config = dict(
    hidden_size=256,
    n_experts=16,
    d_shared_expert=0,
    hidden_act='swiglu',
    moe_layers=[1, 3, 5, 7, 9, 11, 13, 15],
)
Below are experts of layer 5 (counted from 0) of a mixture-of-experts language model. Rows are named router (the router's row for the expert), gate (a neuron's input weights, with its number), up (a neuron's input weights, with its number) and show model dimensions 0-255. Each number is 50 + 10 x the weight over its row's rms, rounded and kept within 0 to 99.
After each expert's rows: a language model's description of what the expert responds to; "comes after" lists some tokens at least twice as common just before its tokens as in all text. This comes from a sample of Wikipedia text that the model never trained on. Tokens count by the router's weight.

# expert 7
router:39 61 59 50 52 53 48 52 39 44 54 46 60 56 45 46 47 54 61 51 51 58 54 49 56 68 58 47 66 47 58 70 51 62 53 46 60 45 47 47 35 71 47 52 48 38 51 53 47 58 70 56 49 45 60 47 48 47 56 55 40 45 43 36 57 52 45 53 41 29 40 50 56 64 25 62 40 58 50 44 37 66 50 31 53 45 51 49 49 53 49 40 60 45 50 59 58 60 60 55 42 66 50 55 56 46 75 37 54 64 37 54 51 50 58 49 58 28 55 50 52 48 51 56 47 52 63 66 54 51 39 54 56 43 34 63 50 49 46 74 42 42 63 49 54 46 48 45 47 52 42 46 42 48 46 75 40 30 27 33 39 35 54 39 47 44 36 42 41 43 47 50 35 65 48 29 50 54 49 49 56 63 38 49 59 58 62 45 59 38 38 56 48 48 54 24 43 46 42 46 33 23 60 68 34 32 38 64 34 60 55 55 44 54 35 39 48 43 30 55 41 46 52 40 48 27 74 44 55 55 37 45 58 57 51 41 48 42 51 50 42 60 25 49 59 64 43 34 52 27 41 50 62 40 51 53
gate2:52 48 41 47 52 50 46 62 45 40 52 51 70 54 47 38 49 30 57 27 52 32 36 44 49 58 25 58 44 48 41 56 44 53 57 45 54 42 47 70 43 64 54 40 49 62 55 57 47 65 43 60 45 79 49 52 58 61 36 44 67 55 45 51 46 43 42 45 47 51 45 52 36 51 55 47 40 38 42 39 58 40 50 42 47 27 51 35 65 50 41 56 52 57 66 55 48 53 55 46 36 47 56 38 62 46 38 34 51 71 36 55 57 35 50 65 62 61 53 68 42 49 40 51 50 41 52 31 50 40 42 54 55 53 49 62 41 24 52 59 45 44 66 50 65 33 65 33 51 52 53 44 36 41 70 47 43 42 62 52 51 49 54 67 37 60 62 64 44 52 44 58 63 64 44 52 61 51 40 65 66 53 46 46 54 40 58 48 55 57 51 51 43 54 49 42 47 35 54 44 58 32 50 63 80 48 39 45 56 44 47 54 54 36 39 62 45 50 36 46 53 53 60 49 54 37 49 68 42 63 51 46 56 41 42 68 40 36 61 39 47 30 57 67 50 51 47 59 44 39 48 71 72 45 61 66
up2:47 53 59 46 44 58 55 69 57 65 52 42 49 56 33 27 47 49 64 37 60 41 51 44 48 56 45 49 55 58 48 52 50 43 22 44 58 54 58 50 40 57 57 61 53 50 36 49 52 49 40 48 45 53 32 54 73 51 57 61 55 67 39 52 42 51 64 66 43 48 44 37 39 53 48 38 54 38 59 61 52 33 42 34 73 33 43 65 58 58 39 47 55 67 56 43 67 58 57 49 45 35 36 58 52 46 34 34 68 72 61 61 48 40 57 59 54 63 39 42 55 57 38 38 55 53 39 52 35 58 46 63 63 49 45 50 60 24 42 57 52 49 55 54 42 34 58 45 47 56 45 44 51 56 33 53 64 50 60 44 48 37 53 68 28 49 80 53 39 65 37 49 45 73 38 56 52 47 40 62 46 34 49 50 56 44 72 62 48 34 57 47 44 50 73 46 48 47 53 50 54 46 68 62 55 50 52 40 45 50 32 43 45 63 55 55 51 52 43 43 63 47 63 48 78 50 63 58 44 44 51 45 55 58 37 57 48 45 42 50 46 36 51 47 50 42 49 43 57 34 54 42 50 35 35 51
Description: Possessives, verbs and common nouns in narrative prose, often about a person's actions or career, such as his, took, began, time, out.
comes after: " the", " to", " a", " his", " and", "'s"

# expert 4
router:37 59 51 35 39 51 36 47 60 53 58 44 53 56 54 62 40 58 50 47 53 52 53 44 51 50 47 45 50 29 27 70 42 69 47 41 52 62 57 45 53 63 51 42 49 58 47 42 34 44 63 50 51 45 60 55 61 37 38 51 50 48 65 45 70 53 37 56 52 34 55 61 61 69 48 61 49 47 41 44 39 58 39 39 39 56 38 59 45 48 46 42 70 36 63 44 51 63 52 41 47 46 52 48 39 40 45 44 55 59 41 61 44 28 38 46 47 50 46 45 43 37 44 62 50 47 67 66 55 70 38 45 44 58 37 53 64 49 56 79 65 50 58 38 48 33 53 43 63 55 40 34 45 44 41 55 53 30 21 51 34 56 49 54 43 45 42 48 42 85 63 60 49 62 43 43 52 52 44 35 50 44 51 47 51 60 42 46 56 54 51 46 65 44 51 44 41 33 44 23 44 35 65 45 32 55 28 55 41 54 60 42 46 44 52 44 61 46 43 64 58 59 56 27 36 41 55 38 46 49 46 38 54 54 50 42 57 56 55 53 47 61 24 57 57 66 50 55 60 44 55 34 47 47 57 36
gate1:46 43 40 58 48 59 49 42 46 34 63 31 46 47 45 51 50 66 55 80 55 61 42 37 40 44 44 58 51 34 40 53 60 48 65 60 63 50 43 68 44 71 41 65 57 45 53 54 43 59 38 48 49 38 43 53 76 40 53 54 52 64 40 51 53 49 49 56 35 64 35 50 40 57 51 56 37 68 68 51 49 49 66 56 29 32 48 52 51 37 55 47 48 58 39 39 36 33 66 51 55 34 59 59 50 58 54 35 52 54 56 66 57 46 30 55 59 48 50 58 35 37 50 41 38 51 53 51 65 59 46 45 53 54 42 48 44 50 52 41 46 57 38 45 33 47 51 44 40 59 39 49 43 47 59 50 48 48 55 73 55 46 60 48 39 50 47 33 45 59 48 54 44 54 56 45 51 51 71 73 79 56 52 51 47 68 46 57 62 50 56 41 53 51 46 19 25 38 52 47 49 66 41 49 61 53 70 51 55 68 47 44 40 63 47 57 62 50 48 33 69 44 44 35 55 43 49 36 39 70 45 59 53 45 63 49 49 42 40 41 63 35 49 61 50 45 39 44 49 35 39 55 49 56 52 52
up1:61 46 25 30 57 45 77 56 51 50 53 24 60 66 41 53 54 57 58 71 47 60 38 49 71 46 61 31 51 42 35 48 59 56 59 42 66 30 36 51 51 60 47 59 49 65 67 42 52 59 37 51 46 47 65 57 63 55 50 60 41 52 58 49 59 54 43 53 53 44 41 63 51 51 68 36 50 50 58 59 62 44 52 49 32 41 41 51 38 58 56 34 44 58 48 62 42 46 43 44 45 36 67 57 48 54 47 42 69 47 58 58 55 44 34 42 35 47 54 51 57 38 52 35 33 45 54 70 53 42 52 44 49 68 60 47 57 49 37 52 57 62 47 23 36 52 40 60 54 62 55 37 42 55 60 54 54 55 52 56 65 62 50 35 51 54 52 50 59 62 43 61 56 49 60 26 46 58 59 63 64 60 41 42 47 60 61 58 51 60 47 30 53 47 47 36 38 43 61 54 40 55 44 45 47 54 63 49 53 56 51 18 50 44 43 61 66 40 52 47 57 47 47 55 52 44 53 31 51 60 49 46 61 41 43 68 54 33 45 42 49 45 45 61 39 33 42 69 56 38 39 48 39 45 45 41
Description: Capital first letters or first pieces of names and lines after a line break or table bar, such as S, He, Al, Ch, Des.
comes after: "\n", ".", ":", "-", ";", ","

# expert 15
router:58 57 67 44 47 57 48 65 47 48 50 34 51 53 50 62 56 56 34 49 61 55 27 56 39 49 68 47 43 53 51 68 51 60 51 27 62 47 43 37 40 55 56 37 47 35 54 50 43 64 58 57 63 47 61 56 43 36 27 62 63 54 67 34 67 59 31 46 45 46 60 46 58 56 48 52 60 56 49 34 60 50 52 47 41 37 44 49 54 38 22 44 66 52 34 56 34 51 63 39 46 27 61 47 43 30 45 47 64 34 53 52 51 51 47 58 54 48 35 38 40 39 46 56 42 60 52 53 57 56 40 40 54 48 64 65 48 42 46 56 40 49 37 37 72 47 53 39 41 58 69 40 36 51 52 58 39 32 19 36 27 38 43 47 53 47 45 45 45 46 41 52 43 53 41 54 41 38 42 58 44 37 61 41 68 66 40 51 60 61 68 59 43 38 55 46 43 50 41 38 53 41 57 60 46 45 47 70 38 59 48 51 42 50 50 41 49 47 45 53 56 46 60 55 45 36 71 61 57 61 30 44 40 38 41 55 51 47 59 53 50 54 33 51 43 64 46 50 56 38 40 35 50 51 58 44
gate2:60 50 48 52 54 58 52 60 51 43 33 55 56 46 56 49 50 59 37 54 42 48 46 49 50 56 55 49 54 35 46 64 46 54 58 47 64 48 44 51 48 42 53 49 47 47 51 44 50 60 33 44 60 55 45 65 69 58 56 51 60 52 58 36 59 64 47 52 68 57 59 36 54 45 38 35 57 49 45 42 52 56 66 46 62 59 53 46 53 38 43 66 58 55 43 28 42 56 60 40 44 48 67 49 60 28 52 50 50 39 41 77 48 67 38 75 31 48 46 58 55 44 48 50 53 70 47 34 42 38 55 45 68 45 49 45 38 50 46 49 63 49 49 37 51 68 51 61 50 44 62 55 42 38 42 55 56 57 37 50 51 32 35 61 46 52 22 40 55 41 49 35 30 52 50 44 29 55 42 45 59 39 69 62 65 56 63 41 60 80 31 63 42 37 45 64 54 51 44 57 37 30 40 47 52 65 46 50 55 49 38 56 43 42 42 39 46 46 55 43 36 50 69 50 48 50 57 54 40 48 44 69 43 44 29 54 55 56 46 54 47 31 47 67 62 46 35 54 72 67 45 51 31 65 43 49
up2:50 50 52 39 51 54 48 47 56 34 36 64 74 47 48 33 61 48 47 50 60 52 44 48 44 53 54 56 64 37 42 60 42 47 51 32 51 62 48 53 62 31 45 46 46 62 48 56 27 65 47 41 59 62 64 69 56 51 52 42 68 55 61 30 51 55 43 49 62 67 62 43 63 47 46 39 50 50 34 53 44 50 51 30 64 50 43 55 57 48 47 39 55 48 39 57 57 44 51 44 56 45 63 49 60 33 62 55 58 59 32 69 62 74 39 58 47 43 48 55 50 40 41 51 50 68 38 41 27 43 49 54 53 55 54 42 46 50 49 42 79 43 46 57 56 59 48 62 62 57 45 53 43 49 43 49 61 53 43 45 33 49 40 48 28 48 27 52 50 44 61 54 45 66 56 33 44 59 48 56 59 36 56 56 54 46 61 33 63 76 44 70 55 45 59 63 50 46 45 46 44 50 53 39 49 54 65 50 41 25 37 60 49 38 44 57 49 50 45 39 39 59 49 23 34 51 49 51 48 67 58 51 39 53 34 49 54 74 37 60 48 34 50 46 62 50 38 55 53 53 60 42 36 64 61 53
Description: Space-led numbers and blank cells in statistics tables, plus a few words before quantities, such as 0, 23, (10, per.
comes after: " |", "|", " (", " \"", " /", "/"

# expert 13
router:59 57 44 41 65 53 45 47 50 52 47 33 58 46 52 54 49 68 45 54 44 62 37 50 42 59 51 46 60 37 48 55 45 49 42 33 32 61 25 47 38 42 45 46 49 41 47 44 79 70 48 36 63 48 58 71 44 25 40 45 55 44 57 41 58 65 54 55 55 43 53 51 51 56 29 77 45 43 48 45 40 49 48 44 43 53 31 52 42 48 53 61 59 42 61 45 49 52 37 56 43 44 49 43 48 45 42 43 54 43 39 57 52 44 38 55 61 45 46 47 46 52 38 48 48 75 46 54 67 65 38 41 51 43 52 52 56 45 55 53 41 45 41 28 57 45 46 37 62 52 62 46 29 50 42 60 61 34 51 49 57 54 43 48 40 45 51 42 60 60 31 42 41 45 35 47 63 37 52 50 51 54 51 59 72 62 54 58 73 56 65 41 44 54 55 45 46 49 38 32 47 42 59 46 42 55 52 60 35 65 64 60 32 33 54 50 44 62 56 49 55 44 52 59 32 33 57 60 53 58 21 39 48 59 52 37 45 19 58 42 42 64 35 51 63 59 50 34 59 45 35 43 49 58 42 50
gate1:48 54 44 51 48 41 59 51 42 34 34 57 53 57 56 45 36 53 48 45 59 56 30 61 64 52 52 37 53 49 43 57 53 66 28 48 46 32 45 65 32 54 44 61 50 39 35 56 50 49 49 49 51 62 56 47 55 40 42 56 44 27 54 35 58 50 75 48 56 67 52 31 47 69 41 50 47 50 62 67 52 59 64 49 70 42 50 55 61 50 71 59 40 38 60 68 39 63 49 60 48 47 47 49 18 41 53 44 39 45 40 52 42 45 46 39 56 57 53 28 58 45 49 46 55 72 46 55 38 50 44 42 56 53 66 49 47 35 53 42 44 42 61 40 39 55 46 41 38 51 50 45 58 60 33 64 57 42 46 58 46 58 46 58 45 56 59 33 63 50 61 53 49 48 51 65 43 77 33 37 44 62 56 79 57 41 48 39 74 52 50 51 41 53 68 56 48 56 47 43 59 56 46 53 48 45 60 42 54 60 39 57 61 68 37 44 63 74 53 58 50 49 44 51 57 38 44 66 55 43 35 40 49 48 39 47 48 50 64 63 39 44 55 42 51 32 68 51 45 47 56 47 66 38 46 38
up1:47 44 36 60 66 52 35 62 38 60 49 51 42 58 50 35 58 53 38 35 51 50 47 59 61 27 60 44 67 41 49 54 50 69 47 49 56 62 45 36 22 54 33 64 51 48 19 56 48 54 45 55 47 42 43 40 36 51 34 51 62 18 52 54 65 55 57 53 62 38 49 80 38 40 45 49 62 49 57 61 42 44 57 57 66 59 61 47 51 57 34 45 36 37 43 60 47 60 53 57 31 53 38 52 41 53 58 57 31 36 47 56 47 40 51 51 64 60 46 61 43 42 43 45 39 57 37 53 41 56 55 45 48 37 53 58 53 33 49 49 63 63 55 66 54 60 46 43 47 44 46 69 59 67 55 36 51 48 49 61 43 74 59 69 44 50 57 34 43 53 68 61 50 63 54 62 61 43 58 38 44 55 46 50 47 38 47 51 54 62 37 56 54 49 49 49 35 54 51 38 52 63 63 38 38 62 38 37 63 51 58 55 48 46 39 53 40 54 41 53 64 59 45 45 47 59 57 48 48 42 42 52 43 16 55 55 52 58 65 60 41 50 51 49 39 49 45 72 53 50 55 36 55 53 51 53
Description: Pipe separators, line breaks and list dashes that structure tables, infoboxes and bulleted lists, such as "| 539", "- Genus:".
comes after: "\n", " ", " 0", " 1", ")", " 2"

# expert 0
router:50 57 61 46 49 60 59 42 51 42 40 33 53 58 50 54 50 57 60 53 44 55 24 62 49 43 50 43 53 46 55 70 43 63 49 48 56 55 47 49 42 56 44 43 55 31 57 57 48 53 68 55 59 50 72 64 43 46 45 45 35 43 39 35 74 53 43 49 50 32 63 48 67 48 29 47 56 56 55 56 47 69 68 53 46 64 48 42 43 51 49 41 72 27 58 48 58 71 60 53 48 44 44 65 51 49 51 49 51 56 52 46 49 42 36 45 42 51 28 52 48 59 42 48 45 64 57 52 59 71 48 46 60 45 51 62 64 53 33 61 30 45 48 41 53 42 48 41 53 57 49 54 41 53 55 45 41 32 13 38 39 50 52 54 48 48 26 51 44 67 42 61 46 50 54 30 69 50 60 47 46 44 44 28 54 51 54 40 50 51 63 62 52 40 72 26 45 53 33 44 53 21 50 43 35 54 49 49 53 61 54 56 55 44 46 39 62 42 57 64 44 71 63 44 47 41 66 50 60 55 41 39 50 55 44 49 40 48 46 47 48 56 31 55 65 53 46 60 51 40 42 42 55 38 57 56
gate1:60 47 53 59 39 32 46 58 28 60 59 38 66 52 55 65 46 60 62 50 51 56 55 65 70 44 45 38 43 28 61 54 52 60 42 43 40 38 54 43 42 58 38 37 46 39 55 57 60 48 53 49 42 59 61 63 48 58 33 62 30 62 57 54 53 38 75 72 66 62 55 58 47 55 46 41 56 64 49 50 43 59 58 46 54 50 46 37 51 65 51 42 36 50 59 66 55 69 48 71 30 50 61 68 48 49 57 54 56 51 57 33 35 42 56 39 41 54 60 53 54 48 48 60 45 45 67 56 32 32 54 45 65 46 59 59 52 59 46 59 37 23 53 41 61 44 51 33 49 55 44 54 46 49 54 35 34 42 61 54 41 52 44 47 45 60 48 55 60 47 45 53 62 49 50 50 52 49 25 54 49 48 46 46 60 40 57 50 54 64 40 42 48 44 58 37 39 53 48 38 45 29 43 37 53 68 50 59 37 39 51 59 56 29 32 60 26 53 58 41 65 49 56 37 65 50 67 65 28 47 57 47 46 65 51 36 45 55 50 49 58 58 52 49 47 59 49 55 56 47 32 42 42 43 53 34
up1:57 53 44 46 43 48 53 50 43 56 50 53 50 68 45 63 36 60 44 36 52 63 39 49 56 46 36 39 21 46 54 49 57 41 48 51 53 30 49 56 45 59 55 62 37 65 56 59 38 49 56 72 48 46 32 40 53 57 60 52 59 45 56 37 61 34 51 36 57 58 39 46 45 63 56 47 56 48 56 55 52 53 55 53 63 40 55 44 60 27 54 67 49 41 47 49 51 47 46 67 56 46 55 65 55 51 48 62 66 65 63 41 57 49 51 57 48 38 59 48 78 48 54 59 32 45 70 58 55 55 55 67 58 37 62 53 45 52 35 70 40 28 57 41 38 69 40 51 40 38 56 69 32 50 35 70 45 51 39 47 49 60 61 49 83 65 50 39 56 41 49 61 45 33 49 37 48 38 43 49 65 45 49 60 34 47 39 62 54 56 43 52 35 60 39 49 54 53 36 51 38 56 46 70 53 60 37 36 42 39 53 64 49 41 39 41 33 47 48 66 64 46 57 44 59 51 63 64 55 43 54 62 49 42 44 42 39 48 37 62 42 50 49 53 40 54 43 37 50 61 46 47 62 51 34 37
Description: Adjectives and quantity words after "a", "was", "is", such as more, former, many, well, early, plus word-initial pieces like over, un.
comes after: " a", " was", " is", " and", "-", " were"

# expert 1
router:43 48 52 43 61 70 44 54 46 44 52 56 68 46 52 64 43 56 44 57 49 63 46 69 47 54 28 50 55 45 47 56 56 72 45 52 62 42 55 42 33 73 52 28 53 40 47 44 52 58 48 44 50 59 62 65 56 50 57 53 44 47 42 34 48 48 38 59 51 41 43 48 59 65 60 57 31 48 49 48 39 48 61 43 35 44 42 58 37 51 47 56 57 37 61 51 48 60 36 42 47 47 41 49 55 53 50 50 57 58 43 51 46 27 40 64 55 44 43 36 35 48 52 57 48 58 63 77 71 72 58 37 55 37 44 55 64 44 58 93 66 43 44 45 45 32 49 66 59 48 52 40 43 51 46 61 53 34 39 44 40 51 53 56 48 43 51 43 40 64 45 57 40 57 42 26 50 35 53 54 54 42 47 52 51 54 61 49 61 53 51 33 50 49 65 53 51 46 35 44 35 38 56 45 16 55 44 58 37 63 48 61 42 40 36 38 65 36 70 55 46 59 52 54 40 42 65 44 39 44 43 35 44 60 49 46 49 55 52 63 43 59 25 47 45 59 46 43 49 54 48 45 56 45 58 38
gate1:60 69 48 39 62 65 49 54 54 26 72 50 50 47 37 75 33 43 47 51 51 47 53 40 46 50 38 37 56 51 41 51 59 64 52 72 59 25 79 49 44 42 48 53 39 47 28 56 62 47 46 46 52 50 57 48 62 48 46 45 50 43 48 42 45 72 47 43 43 41 58 52 67 48 46 68 35 49 54 63 65 71 51 44 49 43 48 55 39 62 60 59 47 67 64 37 40 51 55 38 28 48 37 46 54 53 54 47 52 56 61 54 46 45 47 55 52 54 44 43 51 28 34 58 40 62 41 60 63 60 41 47 38 46 47 61 39 62 62 54 60 67 64 48 43 29 39 39 63 42 64 50 43 40 36 45 62 63 38 55 56 53 38 65 42 51 42 56 60 57 38 45 43 68 52 38 46 34 45 47 50 30 33 50 52 52 50 51 67 53 48 41 51 50 54 57 30 45 53 43 49 46 36 51 55 48 63 56 41 53 74 45 40 51 62 58 46 43 37 64 40 42 58 57 26 50 60 51 36 49 44 55 59 65 47 59 49 55 61 46 58 40 53 51 56 39 48 40 71 52 36 63 52 54 48 46
up1:45 57 39 45 62 59 47 74 39 45 85 45 64 45 44 67 47 65 50 53 62 48 52 47 40 40 42 41 58 58 44 41 62 54 37 64 43 24 57 47 51 48 34 40 39 48 44 61 62 52 28 56 64 55 49 47 47 57 48 45 57 56 46 46 56 37 54 55 37 63 71 45 48 43 46 57 26 49 41 63 49 50 35 72 45 26 45 59 58 50 56 49 41 55 53 28 40 59 56 47 50 52 41 50 68 60 58 44 50 42 71 45 34 45 47 38 49 34 43 43 47 52 49 55 62 59 48 63 64 57 45 55 47 39 58 45 35 63 57 50 62 67 32 38 48 36 51 49 65 43 55 50 52 63 43 60 42 68 29 58 49 57 47 52 47 50 36 48 41 55 36 38 43 63 59 31 56 31 41 60 51 44 53 51 47 54 68 49 60 59 58 32 29 44 43 55 36 50 50 50 56 51 39 59 58 48 71 44 56 47 47 54 39 61 63 47 55 52 38 53 50 58 46 64 31 57 51 56 43 68 29 45 57 55 48 53 62 46 60 48 53 33 53 51 39 47 42 41 57 59 44 54 66 54 58 39
Description: Capitalised first pieces of proper names and nationalities, often in tables or after "of"/"the", such as John, York, San, Indian.
comes after: " of", " the", "-", "|", " and", " in"

# expert 3
router:51 52 59 41 61 55 45 41 42 46 49 33 72 51 43 48 53 60 28 43 55 62 62 47 60 53 55 25 48 49 46 68 45 55 43 40 54 61 55 49 35 64 51 50 50 56 47 49 58 65 53 53 56 57 68 59 59 49 44 50 43 53 53 50 69 52 49 72 46 36 43 43 47 50 45 53 43 46 43 45 12 46 48 50 36 46 46 52 44 43 56 56 50 39 38 44 49 55 37 60 39 37 56 52 60 30 59 49 51 40 45 80 40 48 55 59 66 44 25 51 48 48 42 54 29 53 57 44 69 59 56 44 50 38 56 49 38 32 56 59 46 46 69 51 50 42 39 45 53 37 64 62 44 36 46 61 44 27 48 38 48 51 33 39 73 57 53 49 35 59 47 44 48 35 46 36 52 62 51 47 54 47 45 52 61 71 46 44 37 47 63 66 49 42 59 44 48 29 39 41 45 37 60 38 53 61 63 43 45 59 37 36 40 43 42 45 48 60 57 54 52 58 43 36 36 46 59 51 44 53 29 46 41 61 37 33 45 45 56 44 45 74 40 36 49 64 39 49 65 44 61 49 53 39 63 48
gate0:46 48 48 42 56 58 39 55 46 53 54 38 49 50 69 56 27 68 54 47 78 53 43 46 47 66 43 43 50 47 58 39 63 61 69 33 55 42 57 71 56 46 42 52 48 29 55 46 56 41 44 54 47 59 68 43 52 39 49 58 45 50 55 46 57 46 28 50 48 38 24 47 61 43 29 36 56 42 64 40 51 49 61 60 40 51 48 58 60 57 50 53 50 68 45 55 56 43 56 44 61 39 63 57 43 52 56 45 62 38 70 65 48 67 38 44 60 55 55 44 56 67 57 69 51 50 55 44 59 56 34 49 75 59 48 52 39 65 57 28 51 37 63 54 67 58 68 40 50 58 53 50 49 56 47 37 45 44 45 37 47 69 38 47 51 53 58 65 57 35 54 50 45 48 38 37 34 41 57 69 57 41 51 44 45 35 46 71 58 46 49 63 42 54 46 58 29 33 48 45 33 47 48 44 45 46 57 53 36 51 57 34 35 51 09 37 52 50 43 46 53 45 54 52 54 58 45 63 43 38 52 47 47 52 36 53 56 45 44 47 46 48 51 65 48 58 39 53 47 57 51 67 38 55 58 47
up0:54 42 40 52 58 58 36 52 60 57 44 47 44 36 57 33 64 42 37 52 58 53 33 55 28 55 55 42 56 73 45 38 63 48 63 46 39 33 43 68 22 37 48 42 51 69 47 43 44 54 49 47 57 50 47 54 32 57 41 59 43 64 65 44 49 44 44 54 62 51 56 46 50 53 63 60 65 37 48 39 57 37 45 48 49 54 44 37 69 66 59 46 35 57 39 59 51 49 64 45 50 58 42 58 62 54 50 57 52 69 43 50 37 74 37 33 40 55 49 51 35 38 61 43 36 44 51 30 48 60 51 65 35 54 44 62 53 47 46 52 66 76 59 40 46 32 55 36 30 51 34 37 61 65 50 29 56 33 50 52 46 47 45 49 55 54 68 51 57 58 60 64 46 58 51 57 35 39 58 65 50 57 58 51 46 62 68 57 55 48 37 49 57 35 45 53 52 53 45 66 47 55 52 47 37 46 50 55 62 37 53 50 53 35 50 60 50 57 53 41 40 41 35 49 51 48 51 50 49 53 42 62 46 44 41 55 37 44 64 45 56 56 47 58 60 51 42 81 53 68 32 65 50 36 57 56
Description: The words "the" and "of" mid-sentence, plus single capital letters opening names, as in "Henry the Fifth", "University of", "B".
comes after: " the", " of", " in", " at", " The", " for"